Experts of a small language model: width 384, 6441 steps.
Below are experts of layer 3 (counted from 0) of a mixture-of-experts language model. Rows are named router (the router's row for the expert), up (a neuron's input weights, with its number), down (a neuron's output weights, with its number) and show model dimensions 0-63. Each number is 500 + 40 x the weight over its row's rms, rounded and kept within 0 to 999. Numbers have three digits each.
After each expert's rows: "comes before" lists some tokens at least twice as common just after its tokens as in all text; "mostly gets" lists some tokens that are sent to it at least half of the time. This comes from a sample of Wikipedia text that the model never trained on. Tokens count by the router's weight.

# expert 2
router:477562485515476580477528462481419584465476512493490521585451488523532550465560509485489477533454470527452503553459494476480446520488512464471497524526491459447459464509505462457476480526485549
up0:430568562569563540497497487479557523491523469485533409613518493504499493502464448482525525514582458464483452503561486528529540517485516479444496501450464519483565534507517487468541562489484534
down0:508556513506496392537474494483471536501607555543519522510503477537540540520520543518474486508555484514500519580492480528529590567390443502418486490518456447443466476533560518529566500549535492
comes before: "=", "-", "|", "\n", "The", "\n\n"
mostly gets: "=", "\n\n", "\n", " =", "\n ", " MPC"

# expert 28
router:567542518486390486503508501435429529500475609488573479507502483501486482490538450478514577404536464498462451452512522518441485432444458605504464507458489533498547463465480473588440426499561481
up67:510526498519460556429448526531370418508482456479464503522494514492494514509553467467501569528494558536461429462492536590490518484540446524484497490459487616462503382492481487511412499486530491
down67:510532480521483491476497469443526543457434470600496516515496452464518435563515504495477477547535493529505478468482486474432494493530519512514497479594424492474496456508446506503449506548549493
comes before: ")", " |", ",", "–", ".", " ("
mostly gets: "19", " 2012", "\"", " 2015", " 2008", " 2011"

# expert 29
router:537527527525500547470510461483495483546512485374490487481536527497549502501534481447509527490514421539473466481556504524521503488474527521484503511484490522461522449527473464515485523480534507
up0:511582546539582527458501516494479495498540491520486514479495446547451492512513486475523603456522509493506484500541543487510551489471470468484422504512534552530476456472439471507466526479453517
down0:467469478543535444505546556495506503461482473551576461508472530544563562475511397424517491469446439454533514503531519552456546567518506514457495484463467531473506523584479488500470540472542502
comes before: " the", " a", " be", " an", " been", " not"
mostly gets: " was", " is", " or", " be", " as", " he"

# expert 12
router:497492537510483500489493520459484527552558502419497475504530462516504440424542468504475452543486504537458462519448548511529471482449497406500495533525497532480467528522521473490496467553533565
up0:543443491494485450463497466472565518575486474480544529503476551491515564469551545512498499529551443513458543561511429481523439514576453567471493557540476484475482465469477561465510395493502427
down0:533512500503492488510460453510536447503474434400453466517529493546472537528532463535521516575497478459599506455465473485566581480456469514536553490457496557509486472454436536476515554446500490
comes before: " of", ",", ".", " and", "s", " in"
mostly gets: " University", " film", " team", " League", " School", " work"

# expert 26
router:531543464531456587502508577455433491467462527386526425463490482443452522431539485541469505557481485494528467509495437538536492470545522420482450531467514464522550498503519583480492464523491507
up0:517493514501488416501513572478579522530414463487498538514525521530553496510536489493470518518399562505487484538496589469586432481561498574496487498510477498537482475527433517482488505467481498
down0:468496488514577482468571456534537490516550441506481474574501524403474489464456463502438491564445554492472543390487426441587468542536549542516477489493555558548459477512500517479476482509530541
comes before: "\n", "  ", " 0", "\n\n", " 1", " 2"
mostly gets: " |", ";", "\n ", ":", ".", "\n     "

# expert 24
router:507545517507418523426545518446410466497465512490475509490564463498477461509574507427507471450446578494514473546551451532556496457580484528522512485531485514483584425505558526426449489531480517
up0:546502445503521424443478541479522532510421471509517460538542502489555528540540477500485538528545499508464534460477429536579540581542418512489551471542497484465496463447424500520490421480470555
down0:475455468470481543519448475503460500496528577559527530504464478498516439537519433555495566554545442491502513508477404578538457566492486447458555574502518466540504527558451511472599434460435513
comes before: "-", "=", ":", "  ", " 1", " 3"
mostly gets: " Preceded", " Genus", " Coordinates", " Website", " Succeeded", " Position"

# expert 17
router:502559506505447545490490487496508508428549525481480571540532475611514559552544504542509511501524411415472499558512478485405540528472500559536505577485518461479479424516459439518503434551495504
up0:469558563531427522490529525519348516431462517599471470526563510518565567417528545557551415503450511469492558485499487470462518530516553544493444475517490418483525506497508443569537462575468607
down0:493503573481502537475526399475504527526478602477512498495514411472473444541441583577457472552479500475530523453567469511516562517538523503523530482488516474508449519474546479460517468427437476
comes before: "-", "|", "=", "\n\n", " The", "The"
mostly gets: "\n\n", "\n", " \"", " (", "\n ", "("

# expert 19
router:567516560541503556464473609479507509488533486494567505450540469490490499484548431487525491514461516577512468475494559560509484508539456456516475539482450487480478495486524464501440469521359475
up0:546424518472563503498495466482520492525493516548474510465548520522513487483546567469451474451445518478468528492541433550466428503538496499401469512468457474517468496555513445474532463524408490
down0:452536530469554501448552518481520560535514467529467555444468549514506499503506482522511516472471461512498433464504437471494515479481514518488469465564481561511500519447471545530477539490467465
comes before: ",", ".", " of", ")", " and", " in"
mostly gets: " University", " United", " USA", " States", " York", " National"

# expert 1
router:532577559567459480459552554463422562497521557470562449505549526492496527550514582463496462503496510520471464535479488417511474488479507452510505530516510500442533549496528472508493468569538494
up67:467495490502539566504420419563535464499476461494533511516483474557496468522501423442448499460505496529477455502517528437586468482496587526511585514503494508447524472550487541502500451514475433
down67:453492537496540547503552492505515481510525527486407535510526447493467453507466532531473451503492500503492518495522503493479419500500517521464499445447530507453546498531498496488499522485497442
comes before: " |", ".", "–", ",", ")", ";"
mostly gets: " 0", "2", " 1", " 2", "4", " 6"

# expert 5
router:496497593507515507449494545488507582578527541428563478481554452540540525525553474511427511549529478546496504524596559454440523459429497482492539592509415541467493477499460451544518503520489547
up0:517457528506466499498465538519487500534502461516480499470525464413527465470560483535518520514479512551468464556593539465402536466541482475584507490478508493560478517494421477467470501582508509
down0:484478495403451513497520496506483468451588523526522527489459464566541507569472493470519466479517478454489499513450503569486487470559557554481509549515514514415558567479449512513567461462538491
comes before: ",", ".", " of", " in", " and", "%"
mostly gets: " people", " some", " year", " many", " several", " these"

# expert 23
router:533585483526445558439514534458455523499575537480480547515499514555536452462532481473543528491421440538507470532547432552500509457480528509428543520455516513401484439519476498484436507594456450
up0:521493540515438608507514438524412537518516508556469522511525500454437522541539511508481480485517412434462528464433454541501501501500587488472467541491467472495485539514552531469479511504544526
down0:477499484486492528527542439498498515501428487469488430608514472462531465509504490482498551584475488532429500530544527463456573510507493492518545560447523441415520415537488553541485546532481484
comes before: "\n\n", " The", " and", " In", " He", "The"
mostly gets: "\"", " including", ",", "—", "!", "”"